config = dict(
    d_expert=336,
    tie_embeddings=False,
    steps=7571,
    dataset='wikipedia_en',
)
Below are experts of layer 3 (counted from 0) of a mixture-of-experts language model. Rows are named router (the router's row for the expert), up (a neuron's input weights, with its number) and show model dimensions 128-191. Each number is 128 + 24 x the weight over its row's rms, rounded and kept within 0 to 255. Numbers have three digits each.
After each expert's rows: a language model's description of what the expert responds to. This comes from a sample of Wikipedia text that the model never trained on.

# expert 40
router:144140104096139158154086136121155136118087162156115128093120153176091152134120102087176113140144129142111103106117133140141123101139109128107147106125146101122111146141085160122112151145153078
up0:136159093115124145122110123139109135222089153097120133113129129133130162145158149175125106124158094101117146150104165108165122133117110130113167172108147160132127140140144114082103116147128132
up1:164121139115155137097158149135120089120140110148106073147144125123161135132129126128141082137136169130109107156111155094121108108109129124097138117145140096114064089108093130111100161086117179
up2:158110098125108138106133149103135124130189089110133119154170178120108133113124105146108140137101119144102154088140156114139122103174148129095081082112136119115120141137116180128114116117120124
up3:134098099126148115125098112157192130129147124116120129126104114145117152079105097131140117142082130162112112122129142135149151129142137120143117131147129173098127128145126112151105143057117107
up4:115100153097136113103147093069109143097170125105150120152118199106124143125129113142099104100160134107124160149134125122144175146120145128105124133155131107157132119122088145129189131112164106
up5:137152125092163137116096138150137127125165142110114138087125127125150113079116137140110158101146130109134140139167123172134150134113125133139175101128126095114141111112110137116134112160084115
up6:107126133136109145125122181133128110121118116066159131124186145130148138136119155133102113116088104171159124138120168127172075138136152110125142121153135083121123147119077074114095124131090153
up7:110138180099123132114141121049145167163096134192146125141161141104158099141117147117134106128138126124133123117123125115122118121147143122161136159081145163124130107164111172138140122159148165
Description: Mostly in, plus during, into, throughout, within, to, opening phrases of place or time after verbs like moved or born.

# expert 61
router:136146121105131155096114162139137155139098158132113199128136143137128156079128156105174148110141166147151141125112137129139126099153156046099151138149143120103099110127109129117095129129133079
up0:136081118151122124140132093136105153117152112146130158139104152123063119120105105128096124134161181114129136104128099128097127169140158079100119063129131071070120145133103115162108157164134131
up1:092129122139143148120165154095130140130109155103114158132119152135131151120076088143149128156166123170121141126114160146126153128134063098127089117129150095116125134144041138182141150123148159
up2:213146135105127122106110086139126142129133142146099123125128145127130132161148119133141133125138123063139102116145174125115137100144098126121143113128163113115131121102129176123117145148133154
up3:067112085171121100105124118128108115134130150103162137138106154117105139137146144130162114132120128088203171100123100092154107120142137118142074143129073141124094128142124098165142099101101126
up4:157143069130143145129159146100111100123129119142135130106129192191136172152142151155181109148122139104145099097113162142042131115122158151092132087093136154097115129143163099136142152157174147
up5:164120149121128130145116125161088135169126142149121111103180111129095088096142128114155128138120126171133113137135133096125125111131139113153149102132117100102120124221116105095136110101127129
up6:132104114107148143132130137128159113128103102107096145103096060126130138137086101121126107119118127150112123127115090114138127117132131114151133127110152132099116149152098160088164125118165111
up7:201134148099097130106100093157142115121159132177113113134134176138134188146143125131120127140117126171169123124141199124113109097128128082076122154167081133129101154114098152101104138132138143
Description: Is/was after a bolded subject in lead sentences, row-ending pipes and closing parentheses, plus descriptors like footballer, politician, actress.

# expert 56
router:142141114123137159134135155109155172095111150146129185120116136140162142130128143153183140116142141153130119114092138126153102119119171052137114108128137105113138120111107121127071132128117115
up0:167096088119149123098122144093149177106142146123129159125126156167117154108103199108199137134159153127117128192101149144135138135134140103123131126115156120128115129148098136153115139129139132
up1:102125127105138154127114150100129145131105127142125125121130116142126121116147118132126117123165156107159142136053184057142110114120132122137107127088159161102134131138118149106119148138120132
up2:142144086104151140122138127111145108101102152141134154100106116130120176136139138109136153114121125154133124129099126126153153148140159112128178127132089090137077142123134130116149118138157097
up3:107147099138149154147132135135110131141119141142134110117191120096122151130113143106095114133101149139129141120135135130131124135084160135118119142139150124116098157147148186106122144131110140
up4:122133119141149154138133191146141127098137161132122141146196121134132096140149112125127113133136169128145118130125148152131115138116144120128131112059136090104118136110126142163143136112143117
up5:123118147104131135123139120116121138072117143153162139207141115120138166127140134145136114138114145121125145105103121114134113189144181078120133121146116164122072149124141130161127108136152090
up6:100131106160126091108113124121139153134139126167122147119102172147123157123125137113143141113153164145135123127091128113064138056111114105137150096123114129106122148139123155129128118133130135
up7:108152149093128156133118129102159111120107127120159210121114158104104170151122108098117141120132147149137114135135136119098115118134159096106108116143147114116046117129106163142132143146145110
Description: Infobox field labels like Died:, Height:, Coordinates:, and °N, plus pipes right after vote counts in election tables.

# expert 19
router:127095106125145122137126125106114123084122129174119158104139141148129155097123158107164119117114153134120129119127151119139143101122150120143151083151201112097122154132122155128102113145128080
up0:083145122130142139141102129114099114142124137127145130123110152137102153096096125111120140152142130149169109115160141176110132154133118118116141119140103099151155130162104106120103113091111135
up1:129096135128117106078133123030143121123103118135079131115096103104096164084127130157172106097104127150105117135149093108173132116112129102113217128099088098124112194126136137148094151126133164
up2:157126125122124150136129162157111180124118124149127165148160158134083126126129128122125126123133125125117131132132162117129115089156133082116104113129143122108091226062104137112121121115153143
up3:107102113126179086145108170091187118118119108157108132089129113117167115103104156131154138114133114107112138096147146155136135129128115130155151131112102113133155138167139140127116135129128114
up4:124141144120151131149110121064165121146111131140121138135143130118109112131134126100114135159125108150115143125117132130136144128109130124138123103135115109128093141125138140157159161127136142
up5:131149115141120149154117160115145167092129117135068136123127114168160131123118111163122146141108153144131111123134133144119135099128157123144116116149140160107096048139108141136092118158108121
up6:160114124116153189096139143157135105113139112137125136104127175132111134087120168157107139129143145134126128134095144115140115129136134118096097091113133097128089120149119135134148127138108091
up7:104120101138142141134093107111180136090148115127106124122122131110125146137145139165175137142133102151121098099131126114136096136097141111119147111138112116127135112086116113147123121132158123
Description: Blank, zero, small-number or N/A cells in statistics tables such as election results, football appearances and score grids.

# expert 24
router:148128105107137129125090153130150158127103149138108124106154127113135138117107112139150110126157133146117098104102159132156109111132164106130141118142154126101119150147111134098117163129149132
up0:139138135150117146142119157114148169136146142101105146140211126161146086133169143139140142122097129144130110112110162122177105134107118141107143164148128142194133136141147157129108127127133121
up1:144100166118125144122101132126148130135115123104170139080165145127097144099112147140129154106128163144119104112122148165136163104145122125121126104161114141124090132142105140145107136181120113
up2:125133032097111140126143191106151126146155139132178147125096099149119105141130093132142099149144092123130139134087174099148084117096102103133136162147145138091085162179091104154120125139065121
up3:121138106112151128092092117146097111156109159128123168104139117138131148124114146203142112167117114144133143130044128117122140123110122113154124152114119146099084146143118104108113142156077129
up4:131151139138148120088151120121159129130100140185117115128119119121149149093108141102153129126069140138156144093114106123136114110129166114135123116124149104179099090134146124141118076171105134
up5:157144161143156122084120111138180123140152147148132144097117142117114103060100127158086123151152121125082138127090159113126134128139151134128135148153104210122105142096095148111119154077127123
up6:135117078125176133121135123129137135111139127146114138116128148127095171102143175107133141136141113153152128089127092150127063127130144117122129131158153117110129124169147116130133150148146175
up7:158087156151120143126114095111138111126125101141102131129113165142136170110110138093133138118149169096068135115096055129152137103121144181105134138089140119132126150147119129101132145115132135
Description: Middle word pieces of Slavic, Turkish and other non-English personal names in sports tables, such as ow in Błachowicz, iš, ovich, kov.

# expert 39
router:149140110117139109111108122114126150111118136145106104109143112118119141104109141107176099141167127168100105091107127159184113113130160113140157087153151100106123145130107123119127201152128118
up0:109079117153136155128107131117138144121130127136117126106148162105102184098089162107138148152126137130101111174082139121138139139094117087175122157122132156104126121099126158135123120106134102
up1:093088128112147140127133127086131107130111132110111130092127130106106108111084163098152095149141151169148124122157166128144135117175159112145109152104112128100106126122145167126110100135148127
up2:168121135153132127132089164121154175131125124160121134117107138104107139155124115109162094138157116158082112168094163134099101088138089096097135159155152134142129135104119139106157113130136111
up3:154124161113112131090123119116136169115114144136145135115154127129121113083102117180114132117111121108148129137089138141168117125143091140107106089110142125153107110147095083099154110113089141
up4:147159126119127124147110160132131141135121113145186140136103145115101120138134056104146112097130111135146133127144129133153130125143144103117138124125134118178113164144103132183049099139114122
up5:135094124115113128101100139168146143156110116105122133131141142111142118134115140123119104131112161111155068155144163120158094139102125106131138106151115135144143169166116133129135161156137126
up6:112127126155131160096140138116109137103134160196100131139129122147099086068123146128127133112164124165106152130139136154117127115097150087135143091159157134150135143151103146148158134130115127
up7:108092166112169123116115110103119108140115152156148127107140143076111142086119098088158136109154133160100103127100141135171165136142115099149119102091117136123129127129118118159142099129146135
Description: Middle or final syllable pieces of non-English place names in gazetteer text, e.g. Nahav-and, Kamp-ala, Kupian-sk, Bra-ga.

# expert 43
router:145117102097150125119100146081137137141103172146099146108140150141095152115119136113172109139153134167135146138104126111164152081134166084152134105137165119099111144133098138081100126130121138
up0:144139115115177134152122160138125134139140133138090132092151174144104142108128143101161114207192169153148054129159114152131136124133126134105123099160155142138119155146114033126142166142123124
up1:154145107139107179108124112130138128125133139141173123094179095157097131118175144110183136168124184175142122125097127118122111100136123135117202148152127138101125098131099129107119121132139116
up2:123152126055104161153090134143150128123120157148141134145147130118159149186152087107111129149122129125126126120137082121153116116105130122128135096083110146118112144124095133189065142144134104
up3:132195135092100146114196136134101126188082108151142108167113133166105124114157120117114127132181108115138089139131121138144089185109134143121177130127133136087160166117125213117109143142080129
up4:099128114107127157151122150066129112137090137141117130097160163152111114114213175127138156120153138037131149144132140145163141100106150104099126118102135175087076108168120179138130154155127102
up5:111098092119161148106106145135132177124098115089123139099132115138106128139098054153112109169115162167137150128104143099145123107126144131112117144144128123158132142142132104155135086142149137
up6:122127087145064160141111137121128139129087141135128125102150096108162134147100100145087092137115144188139126117132110132137154137116158118106075160143141165147152109137099111149071143149108146
up7:117159132108133107135101131093133115143117143131159147156133077125132108113153119101128088150141184124068152138182097131184119126129124135120138120150133130118108156119123139140142136122115139
Description: Opening pieces of given names in tables and cast or member lists, e.g. Matt, Krist-ina, Sebast-ião, Maur-izio.

# expert 55
router:147145121062113142145118127142085138102116131124087109128151122130065115124105123129169112143109108137094171092115154122140162094139150084101103109155155100101149131098113161093117109112130089
up0:126108096111167159116147142105149122127080114105161143128124091164125141182122114144175140170129117118142117125124093122121087136112128107094110113142117115114120146160106095160095129128178160
up1:215087115110102141133110140150125128159138132125123124100096119122099126152139137151134090137152125134143089125132132166117092097118110124135172089138104112119121155138145154142115182148151167
up2:145115088144136139112141138142117122157140119121129181118147131152124139089126091164137121135117087116082212139099122134139145092105157126100152063122131113118157165124101133119070146138101084
up3:111165120151132126114118108137171076128097136148156118115131134108122154116136121123128095139091131129122129153089051150125128071127139087142154125155101150131074122142210136135142134154142086
up4:131115100101133098147156106147107109147169159136135053108107148163123124129098126129149148112134123142123108106115112166158119161130139141141148111150133096115152128141096112127132151126220124
up5:104104112137171141103159140120127037130144141132128146115100134127098155121085137103171122127133116120119117103124123144124119119153122108089134102162139096138107158137105098138152129116142123
up6:118137116106111118136132166140140177124112096143167142140117187150142120130128122088135104144126123121106131155112163111159127082100143133139105131097149141094120133173122122108121119138123125
up7:139140109080156177135128123105184101149162125152148172119117138146147148092115161181148124138134128139123148132118116108126137153136140111146137151134105131141103150121113113114125153129172109
Description: Wiki section headers like ==History== and ==See also==, table separator rows, and trailing pipes in election-result tables.

# expert 60
router:150112095136147168155110139093153163105128163154125192109135142138112155103095148112146118182153134137140137142111137126123118089141136137128123114130181123099137179147121155143089129117124102
up0:118141114102124100111090109124170139119083124130091075127121107140116131071106123116162157141114131114114137124096145182115161081135114114104121131133122101156154108124149150120097161111113116
up1:095115178108102138156092157160120109124098118136136123132148136095083158110115088133133135116139101128155114115108098146134150111147117129114154102111110148143151133130129124137140148118124100
up2:144107114107087179177122157123124089157105129110129102115119135109108083143132119112125141127158133163119114139092147153146134127142143132113150106103125149145109097157127143145130158110141127
up3:122111113130125129089102126138128141139120100147074140106146147136149113112127146160126167122166098134148120119106100141135120134102130107111104133133148083130138144138145138131132157120090111
up4:132146134127148136121108118187150125124150159119114126093127105129137057114124171120133165119158129136136131085099135186138143136085168073145124130117154080119127122116117142140121087177148067
up5:093143077132120182134151215113149127103128173138080178138183118136149132136154130167118126132153107146120114119141144146145142121121117113123090101152068101108114135101132128102071135154144091
up6:063098141117142137149153127105097112093146185128157145096131121131130131127163136139083137117116154169125121131095130124138143078128155119118137116124122124166112119152062140137089146123098134
up7:121109128139129130127144120147106144117118121111127000090124093122133139119149126054144129106100116073124105104118098141139166165079125143105174138113132136150148123105130111088104116119142138
Description: Standalone small numbers in score tables, rankings and technical names, such as "No. 4 Michigan", "Falcon 9", "Sheet 3", plus dollar signs.

# expert 54
router:141101111106125152134128162128153131078115138172102108147122126155096154120131151088172122148129160146151104121138139105116135094099152097123128105142144123104115137125085162122110115167138114
up0:141137108105166141075109147142143133108151127131129144132132134171113131103127087078132104126136125146168119123123129121126114119131145134080166121127124114131147133145038117141106126107113121
up1:137142143154144154129129130123122212088128129151114119132106137186118125129111128089162149180154160143127132129121137095131124130124130136146157110136126109122165125097106094129154124080138161
up2:149110122142141145128123150130102104129129107135163147132122158132111133128118103126055104137142159180140110145169113129151121185119152115106159121168133086095114153094149135099141129142173192
up3:132083116140086193112094152109156177107213164138118106088154179102106146125127128141115133143098147167142140147094164077141157101094134104095111140113127144066119142149140141129122135147115132
up4:130074089153117148137114132085156129129148168131086138132119147169147153137123146149102149130136140153126122114099116135174121108175150114140150104143157155102167111165126145122141160106146081
up5:145130124143023117113155150135135124107095157105101138126132139117129189080133118135143124114109126083151099161082128110148129111134133119126157158116134156148108137122107106144105123099106106
up6:112141150120113137139097111142145163143152128129107155149121159160107151106148150099135134147050111139216134132134126116115123116115137117123152142121128112082105135110122110156161145123149113
up7:104195151122139140123115136122129190099140137126092170093148159138130138132126158184125121163146142137146094166110095092149155146121101099200074128141152107142152142108124117091140141107172124
Description: Verbs has, have, had and played in biographies and descriptions, and Best, Supporting in award tables, such as "Best Actress", "He played".

# expert 38
router:153129130121148116136096146085137131114104143142095155122132154154069166103131122087158131126126133161147128128115147105149146095132176090107148120128165127089111149116076144102103148115119111
up0:138150109145122116168138133121099124136129137152133145136135120126149138092132138120152108105153142117148138130139153141109114130146088091126094139158125144115155165133105126112118153171120135
up1:151102122093144148106122115114116149103109123119105118047102106157142065104100109154113146054098172155117095107107165132126155118143075110082147119123134109145136141126106119088151137119137117
up2:132126148104122094100106090110152145136116109155112151106134131103080141096106099100156146142141131093136014129105139140101116110148118076080112132124116105111127135153066183150149092122126140
up3:106123110153147138150132134124154116108118110171171164146134142128143096142147092140135118118129139147129077144127129170109170165110108132134116098115136118083099113165100108142141110115173147
up4:121142132109134133094090153107133190130133099131116142101109115122153129154126084141163127123121163148127124109148096095129111148224128156112113106145122158110180151165118166137128163124149162
up5:138092103124108129141120132143161132111135056174157169147149226120124186138107093093132140103133117158145132123145109139130119104092137110138128125166105132119130156108140168196104110201156111
up6:154138049088126134132158147191151147109104138164191157107152136083115115130096131144111128158176160124150136117111101138136158127098129141136114161123158110105140105136100128147153135147162089
up7:121102110104160122083091160116122162156155133101106130143152146112156179150127113149086151130099123115163148145117173125140112136130112095148109131153120123148178135124159143064149177129110153
Description: Capitalized subject words inside names of agencies, associations and awards, such as Space Administration, Football League, Arts, Health.

# expert 63
router:149124111114148138128094164062124174090123143138120157111123154157104201120150138128198093121096109161104143135134128133137118103097170101108142110170143092116114137084104140131112114168126127
up0:115145129206137092130113100132178153160139137129139121136136156157189151139109096114120115121119111089117135141142127139117122138110094112088137135141143148132122132123099099132148151129156164
up1:099171135073153057119144186147145125106109127132115133143127121096131107134121092126095123096126147106128158119150146131115116131176132128153178206124131108120178145123106096071120140141113144
up2:126135118115126109141122120164097139156125120122119104032132180147109121122136114106110217113138127120181123169117147091125126104075113121145117121116203120117114137165110095080145132118151095
up3:124124176108113127093120132172153127149135144118134091100126140126113115140113109114095112153103143131138132129093132135133110133106091126119123093144119141105160158111128132128154131151149143
up4:118136114105117142144103137176149122111083137142116139117143182048106175122104103093127151100128121119158160139123144115128105138100132107124109122102154143111112127146131098151118110120134117
up5:112121161105154164108134134110131129142113151114126131130123123134103153142151108133161133064071120131115138143112107109147120119156140134110132136140129114115189138141111151152112160188147090
up6:111138135142166113140144189124113147114129119135124157147122152130120129095131083153155157129173109184165104112139125110119107136148138114091116145065138126093051173107137124130114141151139080
up7:100097131160139098120138132052110126123093167138144136143168150127107123097129106126135138133101096145152139066129105105116084099108177124094168146130150125148097154115089158166103159170127152
Description: Prepositions of place, range or comparison such as at, between, from, through, near, around, than, plus @ and + symbols.

# expert 5
router:145134120108141150097087125107132134124102151135082128137140150141125138110113157107164091130147112154113132117099151143165118101118179119108158094124151093123131137108104118125109148138132102
up0:107159086091090133142098144154119108135153125127129113128127123155113116160120100114127130153128095149144103099136101098148113131124151132108132090125127118100132166132146152131120123133119130
up1:122178094129128164135110174134134190098080112135210132129129136105096178096107122132173158165146114156124138130083136143106156102094115115105159107142149132125138124134124113101102112150118103
up2:127135138108099117160198124166142105156104046146147118123124126132095146126203109104118119109140123143125125140135168082143108127183127112102162182117115130133091149148125136049117121148111139
up3:124124100131137134180135133150142133126132136159160130106156131135141128131114153084162132150142120162156132083110098087182136141163097126155155170159143165125147125112145162104134123121166163
up4:174124136094135138122097094115139159095075128135084126112137140148118133118152121118150123148135130131107146127067130182168137124096116102091128100103147117115095097129098133060142133096095121
up5:144133142076165117101106169142150146090149127145106121146136129107091137112127141139107146114159122141123180116110148139157147129141162112084162122140162114130126147152118143084165139120105098
up6:137107140126121134073079109115159157114104149139114139136158138131140101124095164168124127209154129147139176082103140111150158118127144099103122138142127200103115122101118166104120170144152098
up7:123151147128092156124109149135121155138174146233129134107137130115113092146172109141120128154131130128126145145135128133125148115113091125124090120125127140131117138133131125136111097163117155
Description: Final pieces of proper and Latinate names, often taxa or places, such as -ia in Wallachia, -ium, -chus, -as.

# expert 41
router:137131101131146110130105133123114127111103154165078193128130142149082163121146112092143112121142130154136146121120105110158138096115172131129163084133161098101107174118062145094088127141124109
up0:155098168100156149123054144134136121137148115143146131122165146101127129139166151161109114138136139134143123138117138112103103075100151104102105111140102132109119135154115116086115120110112109
up1:170118111150113151102136133143152132141117107109116124118149113132121156155134132130123135137129113160127127109135164126136080141171129165126165119135071107102084188104131119109121145114131098
up2:144100155111105145005161116086152146131126128157109114144093127123137129124075182112116080120136169127098150145148140202123127123164149100116115134117131144107182072115111139126164115065122109
up3:132102127161176131103104135117140135129143139112107117139086119158140159165116126137137124127110126116163124134101118107162066109104143139104113154086102132097126112147159137124128095220131111
up4:162054095135205117155140140082195113125096125147122145143126145132128117106103142107111111149127137146154104104126123090157097134157129121104181142181135192138056095123117143140113097146143104
up5:164080140134155131095144159105134118141145118115125124127120108135127137127162096141108106108134172154170147161131114119120123162128146125145163100105098105103133095171109105104106086144128121
up6:147118147090125148133125142098167102125157144119107124141172128116137133136118135180147118167129134152183121179104164108131141093128151140129115191126136158088114102113155088092112123117140114
up7:161106162157147133123130151068138143116128122136130161127075119159062109124128159095117147137123167171159118116110112107120102130120137138126173087106128112127102115120155113165108128148143126
Description: Political party names in election tables, such as Labour, Conservative, Independent, plus first pieces of place names like St, Tre, Stock.

# expert 44
router:153106102108135158137116117125173171097109160171121131107145150167105136154128145099128144167144176124141155141121151150138155079137124160126134105147149124095111157124116136118114157122122099
up0:144147144136186157118121138108102110117122119162144111105133165121141158110159118126134139125151103155183135126106128159133127210157125143123125153108090147118163121146106130125129117158147142
up1:123118129120062096148144126109157105142130077142135235120133151121092129123121137091117113154115132136129126123142096166124143129130118122133099103108121154128091144140131116121101128128133142
up2:124101136147123135091101207110110155112118141121150179067138134097099146105144127134131109095126111130121135164132126141136114126144133119136144170136084143118118133130130144081133110115098134
up3:115116100146135092119097116102111131113127155140136137126107156126160142109124106132158137113115126136137131141125109075105156085114143126117079139109128125129146152146088110116112146116165117
up4:167108130119160135137128093116128117142117125128159109062158136112101118113168133149127110106126111158147115124092155150166122179103131133165161149138092135088145135138106121100138124145119165
up5:162128106107154136134132114145149112148160106135172124112112094121162142121133158133120145127174124129154145113099109154128148132103115113146095141122141226134142113165130167121142106127125125
up6:153141103117182107129147121126121109105132080141121137109139136165119141143110100129138108130145117166060127084119087114146136116104136150105092130151117155131141145137108128112109131122140167
up7:100141150124103121122090169164145121092140105141122132121112154168106169124158151129141133115132115064100149096115134124114114142140129121120144127103115121096128182118070098132156178119134103
Description: Number words and quantifiers before nouns, such as two, three other reporters, several, these, few, plus numbers in table cells.

# expert 45
router:136118125069121160132120149116145139118125134143110140114151138122090155142116144107160131169128102117146138109126144119127083112112154078117133112127182129118114126152095177103142137152159113
up0:124158143129105116074145126146093118142126156104085142074103141168097163041150117190123125105138120128118122118093123128154130139086115171117140115150151153136136149068170132123132121115124142
up1:115173124132131144127104118125126166055135116115090129114138116155159111117126130169123138093119133120139133145102145123143148115120100117125163096141144157163145111053115114109135142156129128
up2:093086168123139171132115134104109180159121156099141127111178109165128136128104106141097124118139128109154151147110134155144131151116125131116141152119116140130140108117114114152141127152151147
up3:154112136104144151098130093095110200117139156133150140119164119115113126138130137133130135137158119133131143131092120110152140112107143125130115133139121141094157114134128110146109119190142115
up4:043158089145204131163120091122182103170119135078136142177092121115125143120141137141116141162082141144169145143118129108152180163155110113112128157144134111110141141107111108138136128116142119
up5:153116111129145171131122106126103119121095150135142128147127144103145143139116102116146051154118128149133061130126122142121118030132110121117162129124164122113161128132118092126097133171104135
up6:135175126126156111115123106117123092071122099120159125135119121096152132113137170194123136141151152119144105114127137148141138123138165126121129106120136125145078132084152169136115113155106133
up7:087129136074145116156089121120057098152151126158131136136143124129161125143104122146121099135118126120130119130122093087117130144119108132072091146152190120132176144118110063155118175092135111
Description: The word the following prepositions like of, in, during, mostly in sports and history prose, e.g. Player of the Week.

# expert 7
router:157128118089153157119077128143176157137124144146126115123116137114087160102114115140187111149134131179125110120083144124145127102147155091103125129161147120082136114132095129111123158146139134
up0:124132129089119120125162137140112119153142070124135133152102147145132115057108118145083125148099158135140125121118125161114131138111109114099125130168136089118139155122133114126109118123154110
up1:127108109145130127090101115103114084115145142112105164128116074102077117092105134117145147116204214101076107121129139141127110069140164104104114113140157120082122157118142091133120145149178155
up2:157085135100155110109141122119117134158102128120095176141172155132180119116153134133091099127108122153139088140131218123124144141133173124128149105162111135096090128136076111100108084139111091
up3:128127140145137139113131161078154131121089126136111148111121121137151115121106158121153105141097138164159137088158175150165128084094137111158126120155146138145119128127124085117149143148104121
up4:144130187143097115102121127125132120139082115138108143118131164131149157116109112118109121112132103128172127137118112160149112116106131103125133144162133146124099194183130164100111128135123079
up5:150135139144139114115202144120133117122118143165131148139113111123150140157117126131143127146101148140106095131109122098168092136139134101118147125170113143113115112150136129129126107124116109
up6:148086113113109125131108134123137182102106111163132115143133103127109125151083096094140136131143150157091147159093113127167129101151145135166145097130146130102137127114135135156093108153153109
up7:133121130135161137091119151097110122130116113092100203148108154136137141129144144094138137139096131151154130156112095107151150144116133132090137109136136130125108119139145128094100136151160097
Description: Pipe cells in tennis and racing tables and semicolon separators in inline results lists, e.g. MAR 8; or Los Angeles;.

# expert 31
router:170113108117151125147130136093137131131101180146150150109161132149073118118132155150156123137134146131116118113104140131150118107090153094125143094124156093083137139131112127158129162134139096
up0:139139115133122124143130157102139157131105133089135140137134092112122147094103143098155107140122124200128169118112133105086145145147142110149128167145137112103041133117101140142116085151149124
up1:125117102109126151098097154153121126138114124186135140153117132106154154114096171139110111113154113130128121153098142110135121076111140140103190112101114149095122159147098123125118114174111117
up2:148103125146131111104115136145133132140138127138124091152086162124144141172134154099124172146091148138079139150129140117093165144119158215146105127125135173100120156125140146098176108147127138
up3:134112098122146138123121119091124156102128132129117143117152106105141105107114163150130103138129119132084140115147156109150128137113131117101116088117119087142139139147098090121134091107089148
up4:122121109133128113139124105129161145133182106130115137094148117110174132131103137158140123125153104154126117116135177093090141117191091122091101139138141129138110079141061163136132110114103136
up5:127116115113096152101152076182170173069132135114126122147142169146103128120165134117146138106159103149126113146143158123102144156156160057103126089136144108140098115150167136162138129131153140
up6:110098142147019133113116122124121138148149104156110174111180128116108116126094106171128148110122140123125155077125169122174116125130130110133145141118101188076116108128125145096148138154127132
up7:022094133095129119117125141135152099094142158122125189125089115147108124130111151134144113124104089120125137140148125137120122106147104107122123146146145105131135117111101152144154107149155153
Description: Short inner word pieces like it, oc, ot, og in scientific and foreign words, e.g. regurgitates, immunoglobulin, Associazione.

# expert 3
router:164136112103155155103113137125131116092121164154152089124151141160088124131093159113134115163137110152143153147089126143149135103158154084146131099150168113116122138109102149119101158137152063
up0:144148146105130101131110124127172160101142147118156160224127125144125125132129104087112143118135103161142135114132129140121095159125084123108140144120141117145147144095090106109155116157151146
up1:136157108102137152115122136133151130108137164163165161082147154186103131098088167126146131140121146123104132101142130109128114126148108116123121089153155136138083148172077150158145161141120137
up2:118182130126102168117103137110140119111135099099128158123157116148100195118116136137104107144109135160090141131141104118163109149132081144104123079176110122136133173155074143109122120145138145
up3:152132155111108126130133151147127164117136119136104130122152132091108129111122134130124089149117153117154086103120145146173135100088107140147140138129112137130106126103113137141156142138143104
up4:120103111129117125062120144093156140171098098110148171113132110113120135151115096135131119133091119123161119124130125102140118140146190069122153087107155118133100127104147161109117124151119163
up5:141138096139161027124125162095072109105110115118135123184159099137121085089108114086139107099162110124116155116134086104166090126134143126145115135132118102166135148111089113089139125133131117
up6:129130117130114154129157109122127117080098153133099108164117168106112148122124122141147113161103133146133136093156157128154158163104147124106092137118141126133121125134117123150119149146138116
up7:137123087080148129138125120118138128124127138078147112112125098158155130095090111133174131173144138125158105103125140108096128075142152024091123123115135177103112109111137139161158129138098099
Description: Quantifier words like all, some, each, any, one, and there in "there are", plus units (km, miles, million) and percentages.

# expert 48
router:155118101096142146144112156103156195125125162148122115123110106139112143153118107108149072150124113167100111128069127121129120106117156095118099152122150107134146141105123114104148124114153153
up0:147168072137154158157101124116125123104128124137129129106121121133159170139114142182132160159147121137147106122100108139088147124122116135120124142144098145081144114135122124153139151118165111
up1:124137125136107155133126152105143157096120167134128117118135148112159182063144171127122132112126137130122128103158135163126156125122114134116132142122124108129159117170126134110158149163197101
up2:144125125110205189126156105115150143115130148127132140118158144155137210115072144154121125121156122142133111119103159168140099121111104140140133136195150119110117196153105111106110127126176146
up3:136147125107095139120117097142098073138119114164138117124120163138089155095092108127127124132164117097134119104127138132106119155155138132106107123129139150129123125131147178147128154128110143
up4:169105151122111106101152159107149137140119124131133183069168168156115139166128197107125154123118144107140166101029136103159150138109100123105168138160137120141082129122139129142100144139056131
up5:134114107123156141108103207138114110130152127145101136119148165148128123084112147080115134106133159163132155117145124134111131093090196125153139118133114133108137111153052133140110170099131078
up6:092115144112109126096125140138138108115106116091135108100131132119110141138139148153174138158138130126139140130128133120140122118109153122140167156109099151096083133142127104180135152157088114
up7:107132120152192146109194120150124119152142128171166104129099145121118121098125090119124173111158134137086113130115134143136052156125179122135136104130143114099130116119102140128072092158127115
Description: Pipes between number cells in tables and colons ending labels or names, such as "Philadelphia Union:", "Incorporated:", "Class:", "Vol. 1:".

# expert 26
router:157136114107122145144107136078126138097137168176089188113128140167105176112131137102176120134156144164126127089109113139123141132145125093130147116150191095109127108134084148129119130162144096
up0:133100117135120092102097183143127122109147123143141137154137143132146120137100136123140132132099099121112143120026158145106153092111149112131147134138118120111121091100149097125183117159128105
up1:116149125099148076125157149104151128035141122140175142096119125128112122079101115120115128148086160133134166113155156127132146162177153122139086134166112172136086135070138125151126140119122118
up2:144107147126119114118103185121175159129122112140109121103141145143163132194152105130102115127100145124125150109081126111111057130125135117149098123136153155096137111162147125125113134147128128
up3:150131134141115134130150110119148124105127139123121149133133150200107151143108113154091067108117118168124160158145145085117109128111126122130165123133108199119119137142096152132127128123130148
up4:162152123153132131137131109132131160136131129155099144137173083109134143215132124151110137113125148117164146101143128107139093154150114141129141145115122118121116150155109116112127150148194124
up5:140162148118168140151129139135159095140135195141153107096149130159093139146152108137103073154144185177105139118150093147134144115141156125111145119149095144082119145127117180128123143137156127
up6:164109134199129108109144197115128110124117132142143174150110111162119142155137112138128120130122156154088088122145122111170088093111132130119175122140097101114121134141150143143119113144114126
up7:167134104112126115148142130116123116125152114121113148134112164167107139095128117147142131131156110133088138140118120132124104133125097113146143141123136141129130180136114091146144178085130129
Description: The infinitive marker to after verbs and adjectives, plus modals and possessives, such as expected to face, would, can, their.